Experts of a small language model: 11 layers, a variant of Adam for the experts.
Below are experts of layer 6 (counted from 0) of a mixture-of-experts language model. Rows are named router (the router's row for the expert), gate (a neuron's input weights, with its number), up (a neuron's input weights, with its number) and show model dimensions 0-191. Each number is 128 + 24 x the weight over its row's rms, rounded and kept within 0 to 255. Numbers have three digits each.
Before each expert's rows: a language model's description of what the expert responds to. This comes from a sample of Wikipedia text that the model never trained on.

# expert 48
What it handles: Spanish and Portuguese word pieces such as de, Serie, -ico, and the line-initial dash of infobox fields like Climate or Weight.
router:151092144156100139102146161133146126113090142131150134111099120111130135105110159140127098133105118144114117125131082125100152097131139141150118117149110116176142095153163116134133165148135153132154090159144130112188085158148159115138089100159120107159177088128128118106109147126088209155127179139107151141133126158137138163130131189119155095125146151169129116136119128142154121151115099146102132150164129128071136106183169151095101140133130136111133189166107132160118136115107136151097133118112118140145105128153108150123106134163116115130145103109085121163143108119138157130
gate0:128091139107148150119099143116082155152127156116118112119128093123126142149143122110125179123111121111092121158112096133124134109160142132127110106145124127135128146164112146123136161110104126120130101147125155136100149161114065109113130126118170133159156141129149125085140104120075190125146151152131102110073137151104115155074130167114083115088090132124148123131111145123120126125147144108087119133119106110090179100180124163094156109108187123137130169080137125149117143155090135145113125111144120129124142171115135182151148124154100166162114115112113124155123087107160169110
up0:156112099117109165097144159131154097102145132170129149102174154093091115124162157162127125136136137124136126111101052135141115130144125103126131129122140140105152135139150164130123173103132092098148133166160138154182073150128143123128107128159126113108124099140169102103127109123125156069109153155111102108121128130126129154125127197085102119137127095198159131119134147102145101097117107143092128141121102097152150120126134170105156122111164111160089143106108131117104169113140116149125094118098105115105115152148106169107144124155143141137141142099159131174121102109135133122
gate1:120160123143124104139090152130175114153111133123125167109145155116122110111113146074135119122145084125132168139124151109154125119192123110114169125144147121075162120123108139127098143148133102115130134130150127115142126145136123103176174157161096122134087110167160117137166147114080137118144135128131121124120113121126153124134117164137126068097106067118126117151120140163182065125111092114118147145155094182112118107139148143118135122127116110162116114144136109159127148125108119141118111099174123091131115137133134126154149141133114174163093114126145091073126069090148165104
up1:111112163175118127133083116137149113153149177147154119116149097087121106102099103096129167120094115122139126127126163126168079158128177117148107092131152118148173117156137089153128148108150130129121105119133124089154114147166114135083158142124132160123126160108158131163147135183088145168162146157138154168137128132096152189103123132120148094148158114138106109091129126109123129118152131103150118127123106104127114132060150176107125121156133125166118176122148131126089112146132130095119145168113132095117135114125118156111148121126158127179119152143131121087151087135147101132
gate2:103126134142145115116104143159071137155065130101105145097112140104152123164127132086171131107130088142112124157155119128130155145142134132142071148148134143093177134164120108121137186179141122139150116158150130147137125125135137139153126077137151123100126148129115119130144124137126114101112130140092113125152157159115075135102111130132130142104127129126148069152091083089141088133098087125084106127107136112105142092146172158106112062110113130186124106135114114139147170159122118105085130080112157146113118126103096132120121141147108139149113094111120117140146130109170152114
up2:062157121106108112118083086134111180133119102103118120127138132130127144139097138142134139166107134099125134124176137148109117150138120115159113176120119097119103099069125093119133146130097108111138135139104104105119128127160160116147136136093180134135107109151078143104144122151187115127120146182113154124139153110087118165112150124150111146135127107120166141123123060094120140141135140138122123153162136129139127115136123111159119127114136182155116101152144102175156160102135142095096136125132112145133111139077098117177133125130099145143100105152072080107148105097107164117
gate3:069149113079169154118124114138094120116079092101155139112087120100128135131158131081138132139146114145114127148152118150140133146167141121147101172162116135114142135138141117123119141124105123144157111160132100115121140075162119121166139100178137084133142120159144134131120130083079122120111134115080135082117142160085108111127156120136119109119068070096132083140107115125157119135102116108140128135129119102103162106154133116133145119080135143138112119096130129117140126137108124123102139113126105161137127119058096132144152117154101135117048106101134093120117101080122160120
up3:144152115137123097153145138109143196134123080116130095144182154108081149120078147129152134098133102151112160136175116112132142134149148105132134150113159118127092126130118104171118129085113119115139168166132137153119152066135122117142156180122128132116138118160095140091129126115093154122104116098115141125118123152119106094124107158106141098080103150089145116152147116153137135136149103106140173133152148134112171125104095090141166121084109104116124121141121138182161114169150157108157157141170117167117143136099145160138116128135138184133102102127105096114114100099111148128
gate4:113150099164144083144084102107145127145124139163097101072133146149148109135139191121179178125126138129137133138087119124154146101116175124097113149093148146101104092120150140112137146137096143149131122112158105090146107120179145148124139135126135134135111143152115105083113143104117128113133134110104122138159097119125132159103151139146122145101152151172143093116127182116115064124119108116087110151155140143108118152146135131152150112118105152142094131117072120097131138129162108149125122123169141127149133143090123164140132120116107140131129148153083105151176064122167082158
up4:131176098163167090161147158113110097125145148123100125138153081127138139097124133115130127116101164152136086119112124187125120140096129122091123104140167150144083151102127112156155158127115148104133092113161160121128137104095110109142118064127097113092181135077133105150171164085127131115115131118146113131144148107086138181148123141136112114119133143141095125130132124170132109145132125145121131191101056138133147137135142098131166093140143095175156130134147115114090145112106119148089130133124123081123106121166106105131118139144120159138161119145114141133153111106143137157
gate5:131129115157143131111092120121122137157095081080182129109117118142144112142173126103190139159125137136084094147142135131121131155100123132157133170144119138127107141163086081128121124123131125097144110092128136156149135111129077140123126134169103136067143110147094161121149162116103156091079160114140078118098134123126085117132144127132109145114112153128142122159097097145162089173086138129094117145138090127122176072132128127139163120093110128105130112149104137149123136133151126103153132089170111132123137122113141121142153154173138143112118095112069149127131101108120168121
up5:132168136155154169127148094143137193125100134105078128133150104126147145106102090111173096121124141126088119132142130140122121153166144142145146161164142113119121121140112091136102126177124113153134137097117135172155111128129143117109107120157134086122125114140119119151126161145113142122113135166136126086104154110130101182125119154190109133150133109075127077189102120110163122164109141120159118115128117167114094097115129162131175084139109115093102158115179142147149134137108121081101155080131110140116106117099127100170145143132135136148136086122114104129130096108108140137
gate6:141146151155163111110137171143117122111122155133091166103171152097105125076133157106112132111145106125157156177116116115148142086114149151126136120129172093114130178114157102122175143175110101124135143129146100116156122145126131084134113121118098106128058131142063130087138115101148160107130164105123153142150117131102121136085111146095118141126141151094121122135123096122088128123140159136073119151104093148115125149141173124125151152099137099186146178137116105141164130120102126131128134122093122133127122183152113116129148141135113134120108135079138106161181116124155132130
up6:109106103137146114095124093129135142154129092090142122147123110132090131145117101167120143157113191150142089134114174143113104148123130087156166143125112112143135080107126124153110093124132173116080125133128135133151116131121134103174119083140120147157115126141120115110123135125122081180142096140108163135154104120147143106116147048172127139124114136130079175153150101159127107147080136146126151132143091113151129114165084124093163128122104169077083140080125136124131105138122138160127163165140157153109105159107101138127122111139119119106124106133111108158098121114102137153
gate7:125095116153091142120133167137083112113078144074148135168126110154153153113158143140137137130135125122082140178101139105112143119152177102130098171094119121111172106169109145105121137124132097139184105130124138113089151144161099137121136164131151171123126112118172142093134092102124144114110099135161156131096120115124147147159142127159124139099154131115186122119125211132112143129117086141126123126117116078158113123128149153094132106104131179120124140176117165102090132111163112112105157097120118151145151114077131146124145141123133098120119113145141119108148136112159118144
up7:152177113142137128107093090135099081137123116164134120120143118107127100125156141110122161151130161184166104128105097144108123173117118127066131078201110168120108153112148128131167123122128137130139113128113092129124087161100150137118105127089154142156159135113095106134095171113090108154128143148116136120161138138131117122173136133111165170106121162131140108149112128146106130147137114151076128116111131161112099157143143184164150118181148113133151092125146107144145105113089109121110126127088111135138147148142096158078148136140105146131099127137127125149129128187134106119
gate8:108143120101144135146132138131141123124130172131151166116104121093102136143125131154152136100153113117119130127160095085101126150159117122142105132155152109100114136110128141099086167137141111097127115180150114130135125125133167120108099143140139142108094111109111113134129147087109146125123191119090128120120121165121113147066136166190127106117132077147165074110096104138134117120142124147087082147150122134128192153131142149102157133120122118145075088098063153133113171147097144129096169109123074127137105159143119150130118161144099143149123105125149081136152127116111144109
up8:133159143159148137134140136159129120140104105134163127136145089110149093105118198119121149156136125118123145116136154147147084143134111144128144119145131152102116115121116145169137152113119142175133125105119135140138127133092113098107161144165101151207086172113126116130148167106122120189139146147139127163135139097115128095127112106131141094112136128104140145143180141098100141100108155098131142089112150185147162114153095084164087155142102103118138163148142133087158154127127112133110140171159097135137126149146134076151105146124123127135165141140151125120085198138128104130
gate9:146102145194130128140134095085142153159142162135119120109111145163147114074133102147156167145135069131119125153089113140102106106133135135142148135135104095127080139160165136148122201140111164114177144125177096096103130112101119135112107116124132139132114125141115153075127109127138169089122131129129135125114100124125177208101149130138160105103170103137162112104119128144143138079146123097141112095120134138084129114106101145129125110125152148105088146156102133121106117147113123138127172109110130087158129127125140130151135150145130126156109132116131121148173094082144150139
up9:127149084112115073099114126144162157131149090092124127096136170161128140128119137102137131112139121120145138145149137114142116081150120110164133171139110151125119097107131143117092121116130116149118123184098100157159128149161097126131136160155146160135134168179115138154114143099137105146110142129111111132139146137121091108080138112092112155111118119124123125162157147081113071113165170138102111140141122153133099131087123089112126114127106145133094129103119103163166086088175118111158119124166167115105179103090102180101130150135132094126148115137146134135120171162089106127
gate10:151106102165130142103123117104126135126115078121137129152127134115126157121119133108131119107191097135088096157149121056128126139135127170166130131113181142118133114125152107090098169140133124087175130147142131126118103137114101144152085115117175130096106123119147151111095122143112142103110127151052155145134145151156075121132137133165114132124122157128114101130084143131157096171147107141144121073142128168141119142164127098093128116157102155166129113183133106091116102122155135120111118073157132159110148143090124138132102116124097092125107087160144128110138110143116122142
up10:089143119164109127134145141105149118131111145120090148123120149153128116142130134129135129128121171107119138125124115132148151144071153201120077109173129098147105176119111122120103125145061150109142084107088125131152131127168133130086123113144126172091152151156120154140129179137124114147167182113167135145112111118144167108092140125130115134116141134143142112123144131144130188128104097118124143146091157132122116133124164151108154157156102117111170130078128106164111148171120164116159176155115157076154130141122132150161138135135155151121137157129140164102094093144135111139
gate11:151197139138155131137126130114102163140097141130116167129154114119178125107173152109160120114084082108149128148114100123125143125162140163149085121160158134113120136138092095144122156146095095090081104097104098107130120155142123114128101075185159106136128166135114135152111156106145162136139164095088114140112143126107122155104091182150093128102148111138156063081109145115159113161146088129130087134137095130059129122146093131115124101105131128156118128142112147120114139144130080108087124115104123107126121136141127101134113140133121136135122107121134107127126124089128134137
up11:121151120113156118085104150122113135123153144103179129131136161175142182151132163103135165175178144114121132116129111137110133105096146108126114158146101129133143144098152164088179094102095092111166148101128131115151108155093091147111110122088147143088168134101102123117151096098170136128107106151141140141107129126136120095138154130155092136151087150127142108153117107097101096110113118140146098129150143143099123129106195191135151112130148126131142140124174109132137113160109147119133143129116097144120142150145183147138118143161132135161106157139159138091148117140149106078
gate12:120125114172120137127144143162142124137109168103146155122132114141156123180160128143128151113149134134085116143135163134111123111143116146117135111159175125142160107091160140115122127116105168110117189113109102107145133141108109121196122087164121122144152155104170145149120116094157169115103124108132131109174139145129134150137107117145126118118139149130149093118130121108119175103138092062115085112179086130071161113160147183102140108109148127122097120118121189123147137102119146118145159129117137128122153163112086129119127143163114107142150097093078125146121096090109132113
up12:138128104122113161145129148104138096126125157142149139144111126125103117146136168105146144134137112121153112117110097153125136123156125125162113101130144130127082129101169128141121153130130153114157115099131161072143116139098175100150120084157129069169133137129151145115084111145141088147150131128140185121171102143132193152127111133110113122159149153141170093134097137157139090077088093114101108126132131113079113151135153166159157131119164141152103158126132153103134130147091144143117158125079107132122123139112174131129129135163126159196118134126121133127133094083187125128
gate13:121138169127095137114158143122092133131128135138076167088128120150119132095096126128091132091155118122131158134118110092094152162148137141108124132126118088108132123174160116114151163125138138127127161163128128113129137191121125127148104153128104128116162120149106115117145118135118189104119129148130124133126118120156135145131116156133095180113142088157135103164108133088163123159092091125133113157109115118115147092119173088117108102133086113118092120133115188096136132144092120188068147174121115086139128128124126156186098124117127112083107118117099121141141128154105122182
up13:116129118130115066142116123143139129101155150127166084112119103103110119118136119134096140104139094110116129125139139139140152125088173085153118164115143114077134167121115143158102138120067143148150110126111124131086159133128114119103119148177131078132122120075123129112122161116175125154096070097150082082108092107132103155178121124169127046151106144086107147134148140122133134084145139120146139133142147093157100147149125137137142134121136176165130121082127125130144115184129124142128084116133134156117129100121116127091143117142108144137117128122135163109109152134151149109
gate14:132125103133135109097111133093158117158123130128165129147162156086179120134105126124141162118171098135086128143088105043136126119134127122150146155171175150140127128108121101157145151156104129141084080100109148110129173107148099095135129072118115071159119122119154117117154133129078133156122103111108156092115130109090128138144101144159141121095088129102123109099113159115140141127106067103103090142134145091118109120169133108132130125117102160137106119135132161092158113144127139166138099131158112133139112139082126139112076104145135121113133138146115125141168163117123146118
up14:104142138113128130135127115159129092127144121130160150125139127092076146116125122115192135134148121146120128125142146111137142138071124113135121158164101137150110163101116151142137083119113131162166133104136115087129119083137145139114155117106108175086138113132120169114152170109201142157105116130115119124101127144133133099190084139104108101119088111120110137182119104103141118107143137079137163124146143131134151181080121135146156152156145118156163124113093115118141090158155151097133113148121140117091163093136132121096129122125146158147098095135104137107101128121073077119
gate15:111114134133133126111167155157147174141090116152110116144152149136161099094147135115118175131149123094110103151132141074113111103133200127120163145126097126097151142139153110073124168122136151143135110105140113156124152140194126101170147185145131104157119117149126175125127132137118160125124123062136156122140148163121127124142109107112143094092163119136119117117134121122118167155128141130146061132121094114098152112116137137116111157116096122151097161123135120111109148180110125088154159088183145115167141146151122133143137149141122125126117110124167107141133097116090165111
up15:102153088162157182097139140149139143155097116088130117136112132120119151094120096129154161113124167165089167141125135172133150163127090166090147171148132116130116152115105126106135136111175115105094149110149122156136133128144146136154146088137133143112128090111135140123173157126113138124109120168111116151113123211131142161153134130154157113099137107102116141208134116146175175146098145106149114143141102131143107131148128121094116146127141109110143125179090088140131148145125142107136093104135093104127123110165149106151132080139124103124164135124113147114106146099097113116
gate16:154116116135112146121115177142081159125070118156089156108133169129138131126117177088118101133128119145152128157132129074123125133165111156106112112184130136129147090107107084134104179172128089132139117155130131132119131136124113132148113123137132115133139169122166150092105149101150153085100163105103152124173117130125138113137116159172094120122109096130125100123099138110124090158097114126109079077106164121120163114170159130110128125121171124190128148119135147138090124151142137139117164106111146150114099176140113122128129154116113114138121109164144141146136087127143180154
up16:126161140108154081114118064085087095134160142138115077143122082146139149124149083094127141124106097128082136127111171205114101120133124133121168181051112131119101144106151124155131077106145128122112128112118096136128162121158141145098141164101156131136118135124125116166155112115126109145101091137108156121079133153099129150139166087130101118118083097108121153154166121112130141089176131090148147116154134122119132145122078131119169107117098149094111098153124139128139127131096130119130110162131124132133131096111130114112127128137142103135109131128138157118158147143112126148
gate17:101141129145162112126107110150127134117093069125140170104116153114131105112094157103159114099146071159123118154095116122118169121123128154128129122119101124128155140143114102104137127148096117135123149141170121105144132109176109125180129154095161092153122124127157141118126125089084117164129176104077134158119131191088147143139136142132167120123134149128167108082103108115162075137129114148109064101120132155119128139136112169153150150103109103163141132104127137148136139143131136133095125124117105147123130159123105145134165125110142124088080122120112106106185099077162144143
up17:153078154150186118145119094114091126162160148130094154147119098133157075126145092138141144119131157111153092127163177132133080156140118131153104108138168135136082100133121164126145146165110117117136111110092158135111142117097168107061108129117085174121108151106140111138109137110147120092098101102130131130116132109126144165126133159117084114085110101110120126134138120132115169138170104150121172105128128138120135118166097106125116105118110104105149123153152196115117079139104123122134133067083120119126131105123157117118124116120111116162134122115096166108106116153139132114
gate18:112144131087097147118143124104182161081125135134107128155125148093135113137122058137143168139117079128077114155115120121109145107147136140141107127130110123109136152132155137113136152145125104091112121106173125109164147142168163130133128114114144163117130128162158118118141091132120124126126176091161097113137125092126143151110184115123148132133085139145123138185112134107102116115154121113111104105143143155111138148072130144139132159161110130120086141135075168138201123141101171122149146092144114171136181136137102127131119161121142131158130147126137092139125087133144078099
up18:104124153127109130152088170113091130083121119136117103165133144100128159163102132081116139123124120133162110130122110112148137087199152101139144156144147104105123107079127134119153104092106119157090094168152114177149114149151105166156104122147141125130121125135134139147115170138128128114132163106126101169130129145143146145113152122158141173138150143163134078093122119107120168140114088147070128132135126149127135144093150144138190137170156135148101123111130136140162167131116144147119105150142080120123102150163102163103177149155107129137154123110141119099163127138156125082
gate19:102152136104110140129093145143096117120101094115102131139112117094126113142102146167144178131110079164135135149176127131143125119144159140134106125169110115123084124148131123133152164150120140153124145133117147125127117151136127177132130122176120165126137142132114130127115095141097117159115165081115124091126134148110071106086110146147135130117096123124100104129111120141124081139134124166104104156121160159097178115132104155140128132095170135160112144097122139205159152175136130082107098085136111171120134100133145130108132094120145175102116078113139103132108102117138169078
up19:130138130121152113098122143118173163142184094157098121173130134131066174155148098110083094102158152132157086133182168131108151124145102111112123139100121128139154150108084088133125133117123131160132133139129109126122150096144114142164126123114120130140138152094111152172109141136133107123109076113150122142113086115145140142148147149118123110127086191058140137141135144142148143183124137110139144082172131109158134127182144123116145096120104156078142087110154151128113082111129128122131132121118138130145091128120137124169100150133113118117120140147146156085099127111120142155
gate20:116129170169166157130151138127138118130148117132122190122114129125175148147136142133104139131129118144146087137108128125108101132125122204175094113134168161112125108115140122145153136155118132150114141112145117173118097101141108135152117090144107126133112104110159107108097159110133159083103125125120133151158185122081105116118154159165109141083120153093111150133135099142182100135120136123111104119079138134121142095133193133091129129125175144126104136140111128139126113146091133139122110147120169132099126202150150138138147144160122160111131106103121078142176114153144149152
up20:183123077088140120163149136078130133099144109075138114150157132152129156103087097097170141147149146145133120129125116093140124107124144115106137131146130102082115126110132146136101104108156118127111144128130102117166149152108137119135149106128167179103077148126083131151146138125140115109109134133100124110114100132105169159130128100147126101141124136123108135157156139133118119185093162159149124086128166118157109164154140122160093152126056131160136139094125083149109112105125127119158167135123131135096145096131122141094141157080135124129114129155102202150108140140098102126
gate21:124132105119107107153121163125110123153131131123139141163130116162194125145141159086108173145158069111080129159071151105161136103126151111140146121109183100153131116123113129081132188125123135155128136139134089109149119149143134143112103151079120112134139155170119139084097103121133144141166150131103168116110132107137130136119132120126124110124176116134127162123116149091145118102137149126108086133160127125100122149145166133080094106124111212112078141130123118138117097083145128117161184149120124124145134112134116098088114121117139106134162104148093137147150107118140139147
up21:131127125146120136113097139146138133159126129106136157097127165157140150080139139122124174171116144144139110138108104110094106114119098126173114188083159123129157108157126135102116121164124114095106120096123123066141113168164155126108105143156160183112089149160115127090132144126137144151150108136124126112128146119119148141137079112134129103136136133197165136105163167118126127097108113117072100107125146146114109137072131131137155115183119119115185130098124095096074151147114122109135155142128149111117118115115144102102139144150090111105144090141168126143146088123106108120
gate22:120151134126160153131159105135094149106145107110153118119095124146131093137109116115127147120136083110135097164102133086152153117142129134142127147133066122155168112113150104133164122101179119120109119153128138143111126148168135120140105108128116115156139166127103110131179106140139170102100105149091079121116143143114131128109112143089118124101170143145146138114096101131114150142073119121104132150103152097077096138118134168144128096091143093075094124115078143151091160152082123131099145141145132157141115109127100143173121130171150119155098090116095083169172137110144113128
up22:120164162127101152166203189179107139152123146094156144115155130177186090110139169118107154118086112157135135130123146132109060073115149145097143123114104139156124129135146160114141134112141089165138143124137088086121087162140108080130109148175138114106121126116136118088152114109131140141157089137106161137128145144137144128126112117124117115124128128146135155086152145123135108081133083119120164156113141126089116126146066177114139130112116108142128164151122145114117143146097124141123150147122150128096117117144122108124137116099112130110111118126126094149134084146125149166
gate23:110119154115140120105112145173121108119078151125086194105140133131148116104145135091118155127131081141099141135123125106122152156144156131132125130122124120111161097148158135111084178159123134136170121089162109109121145127176133135131144144143112162160091107125115136113158124120089147122134148140109177114124132145125145151090073100158116125119167095146131106112111166124128111129147158150156092125199113122134149141169121152092131127151130168163110142136125147138110108137129114123092136100159115161163171154137112133176142115129144111096113123118174076105128087144123176093
up23:127117162092154083109117153104114161143154129123145136154106075116132120101116117098169091144135135140155137143129133137126111122129073122093140118106115150120145144085148110156109149131158150123119125117121130113110110138093136151151141172126147117096136132115144124162132125102207132109144135112135114113105145129133112150155156113105136116143129143089085181147144105123133114107164170120131194152114127131113145130115076085163155122154142078114157089135128164121179118141159158132137093135137203122115133091118122109117089107127148112149113147165157155083099132116144085135
gate24:110161130124193165145094161145134142123096160139120123117121112149151146153114131146177152119168101139118095146058112140138104089180180144135078089124119096122166113093115138121152139139137085128119121118124127113150154149094127170122138116119150115111110147129099135098160122106109137138150170157091083131134165163082135145118124140162131077132122112148136102115101106136136099137137113164131113118159122126118158101170146151125187115123133124146129119137122147113111107108080068097114138113131112124164136125120110130089112130093093149132101129090124112127128123083131170124
up24:136077103131133105095137116112109121129162052082122148146119141148109078071136098125134121146155151095179129139153147158105128146134116090152103156130125117114148127115151106133128107142082108114134136126110135129114150117161153097173133148124094205142147140151131131092113123103122137136100102103103134133133107127127154086178107121102099118141109116094113159192141166096117120085110155166140151118140146125177109145133120115187125146113125116128149133140109083110132093159139118106111136141104131140097132084111153090112140108125117118133121153158150148124097122085134134147
gate25:097157127124113144084139122146121069139103121155089118145144105150096136149156101112154107132121120120117118132119158142115071125162138114112148163131119131102129114127142127147150106142126125151100193098131093114162138085115117083166135130157133133107148036134114104163145122132122162129125104163123123162146154127090110107135158111124122184146054141179099141144072147136169133131088129120142112128154117156120124125162128148147119165116148139147140166130118122117158136079120112111131133120122090122152111086137161095141164164137093126132130126138153105137142143094123134130
up25:121110161132130139127081102153132082106103078151088095136128128156129168119119120112073104120077196132159109124098141113103109147173135117123147132062115133180164098164131147117156128138126123110142124105101136091166147123079132142118157140126135128129163091137138094141135149168133178117088141175119106140139143152099132125136129170120103123143169097139119134122074118124123155100122143119146077179124096101123124137161120092152134115103139105126128134124163161110139109121117113113092107133138107109133131108156118130180092146134136133127139152105128111145144127139114176107
gate26:132152138100122114155093121102100117140133115137131161105104102127146142133148160113109125120133146120119127144157082147134113159142141099126110112143133172101120119136099105105129139128134114129135119177130099131149119121188080144156130099104150103112135095128130106175123150119085119133088138137120108104142157164132073145112130141132132120085096089131128094163093109135196098165150127152122078138164154141150120142166141151127151154089112143150087120122134104154118149082076089090120136115137127139181139153088105116142130132177056115119115105124136104142147102102129161122
up26:159116144132165181155153134159129110137102143073140150103178156118143111143147091136139124148121129163103106137122123156126143154135109126122118109103116148110107158139137138175132138089072105104131127163146129140113120142112148108064119088079134155156128137155152068140129126133144105114157136181094099188126137104128137117147085102097143137200120139103129112100120125085127148131126143157106152137117110112149147127105117122137146120107134088145158135142112151144058113130114150135143103138102091102125098142174151171120119086093145123100130111128152139128162127121143138108
gate27:148113144153140077116139144144131127118126105141140109127130159121137052072098156108150156135071121130112121141152143162135146125129149126092143128085127145144131113133131132117129159136106108118161123130177141078125135101113147090132130131123109116107086117137120156074155127104117132131130175077130102143100182147122163119136124145119130080116101131154132105122135169097159093142128118174108109144137149139112143121123142170121166146079108099163113177145111157137126116138110095089112144130109134147158134147109081151158135068142125157151079131126120137120163110096160161123
up27:093178103099121148104120111124119116134105135116091134145138120145112146178160117151101092089170126149117151131115144146119110120127117102149162209153148150107133131094124112132079095140149122158110177139101111171105134127118113168153092129155151173151116143139171136153125108127145129093140102115085113127129096123138134113140082096126110183123098124116107122121126171149115094152140158114164149090123134138168097140154103111159110131122132150103095116078112125153141084109126135117146138054094160167144112121130134152161122153117141120119123121138129144098107140111152116156
gate28:125109115148106130092164182128146132162101122128104136164130146099143104126153127096182150110112108168132104154116120111168177153092127125161126142143135164145118170136123120130128119126084115125095149128166109066162140110155106108143117103159143139162122091113148139132127113119108149131108179124124130118098142083109128138147156134119140125122089155164147128110084101125104106132101116136126180110093137177126125116156126160104181158104153119150130147131148141158165166162144095122108113087103119129120126128122152103128147116150093125166066111089144110137156098088140142156
up28:126149164107148108167129125115116156120132134114099107097156155157119136126137122104105108167143118130104130134125130138156121060131133135088111147068124097096134124116112132106100129120134138148084126119125124161090158143103102117121116131107123110137102153158136118123183146124154098120160115137093127154151120114165110135113086087139119139133137129092101111123145146093124143092111141141103103145149129149131138137114145058141113064128115159183132142144112177114096091145095140146127133137120105130134103136125110187136093119131194163058131128159149125140110126165174145101
gate29:113162133148115128128129127121132133126080120106102137082112173166121131171156083089165118116113153151126137145104084148130127117140138093151135147125100130168175085104140086101153135126140102095160098132109121137128126148153093084160121100139160100136122105109108118121120141068130158081131112164098150103113128171085155117164107124144142134113126105137123079147145125121116144137141148146091143126166121122157111121155173144095112102102124161164093107181144115155130170124142108140170118157086126109131167116144145155134123097098147118126117112139127105155157138130111186121
up29:139113107120167159199132142167125133102096164152144093146142109155120110149130135116121152078110130108132136121131122100128143099155150119129120133130099149115140141115129120148125154133167135137167093162142110135088156168117083146070104124118102128167147130148089173133107120164166114126099074102139130161143106089143102204124115149146124154135142113135172102115120135115076156127128175090137130140099108096082115104084133115147120093089123120134118141105137118079109121115133165102119087118133126123118115110134090132158117162132117081129159148120134138123133112141143142157
gate30:149137138110136146173121126134077091154133118138149160114138084135120122136120139130145115139080123093141108137115095200123141167165137124144099143148161121171143102118130121154152131136117155159110135113139114130116121094158124143121088118157138139129146117128116110152135106125116146143133157137143117163124139134122067198185154136120116114098100108134125119105110145146128116076139128133088142105228140132124149114104165172090100129126132146136105087143122118199124138103115142129112152106121119157098147157128159147111177106145138133170104102154112104139132116117115104139
up30:105147142108147158135133130097135151099154165147125160160137186164155147138112136114120102112111121137119134091105120119143099088122092144110123121133195114126093088171090125144135093126147099103114069075159159137170121119096118098091121168146128136119122128081104119110112108145169118133149085110121111137141112138120088124107130118144159139163125090147129094136128117120156091153150107118158106158143112158082143129155102116118156146118099123144177108076110122076139165133096136119130163107155106066133124144143148108137146157130128136129145126097157137113107117143110153121
gate31:117096157164144139116157123164096130136123147130141173130107176123132100128127151141138161140134107144107109176116127120134096113136108147151076151133122136162153141141124103118118147142109108109106124128145161112125149151166054112128136092151124124135121124110121145111123068134078156118124147123131123157122120126086095155115126196125107128127155188150171128139115057102084142161140124127137123116126136120111176107113118129169146156128151127105129160178125121104098170135141111075115112154139121150097137159126125147119133130170135131166131154099184130137144101118159147089
up31:171116127122166085131132129122157097087147138132094126106147138147123094111133129140115155145136108140110170143111124096122131163124119126126141132125148099110146146114123115131103136130113074094136132140168172089149099165103091115156108131088140136153093108139144118110163103111126149102134153144117131123141157155128126144118114201141146126117159151178154174132108103117099154128145116090137118154141140111108165137091132169134152134091153091143118153149138127122101119164085123095094136105093133140072119121124099142157150136172118129216100139093146117109099095126147165110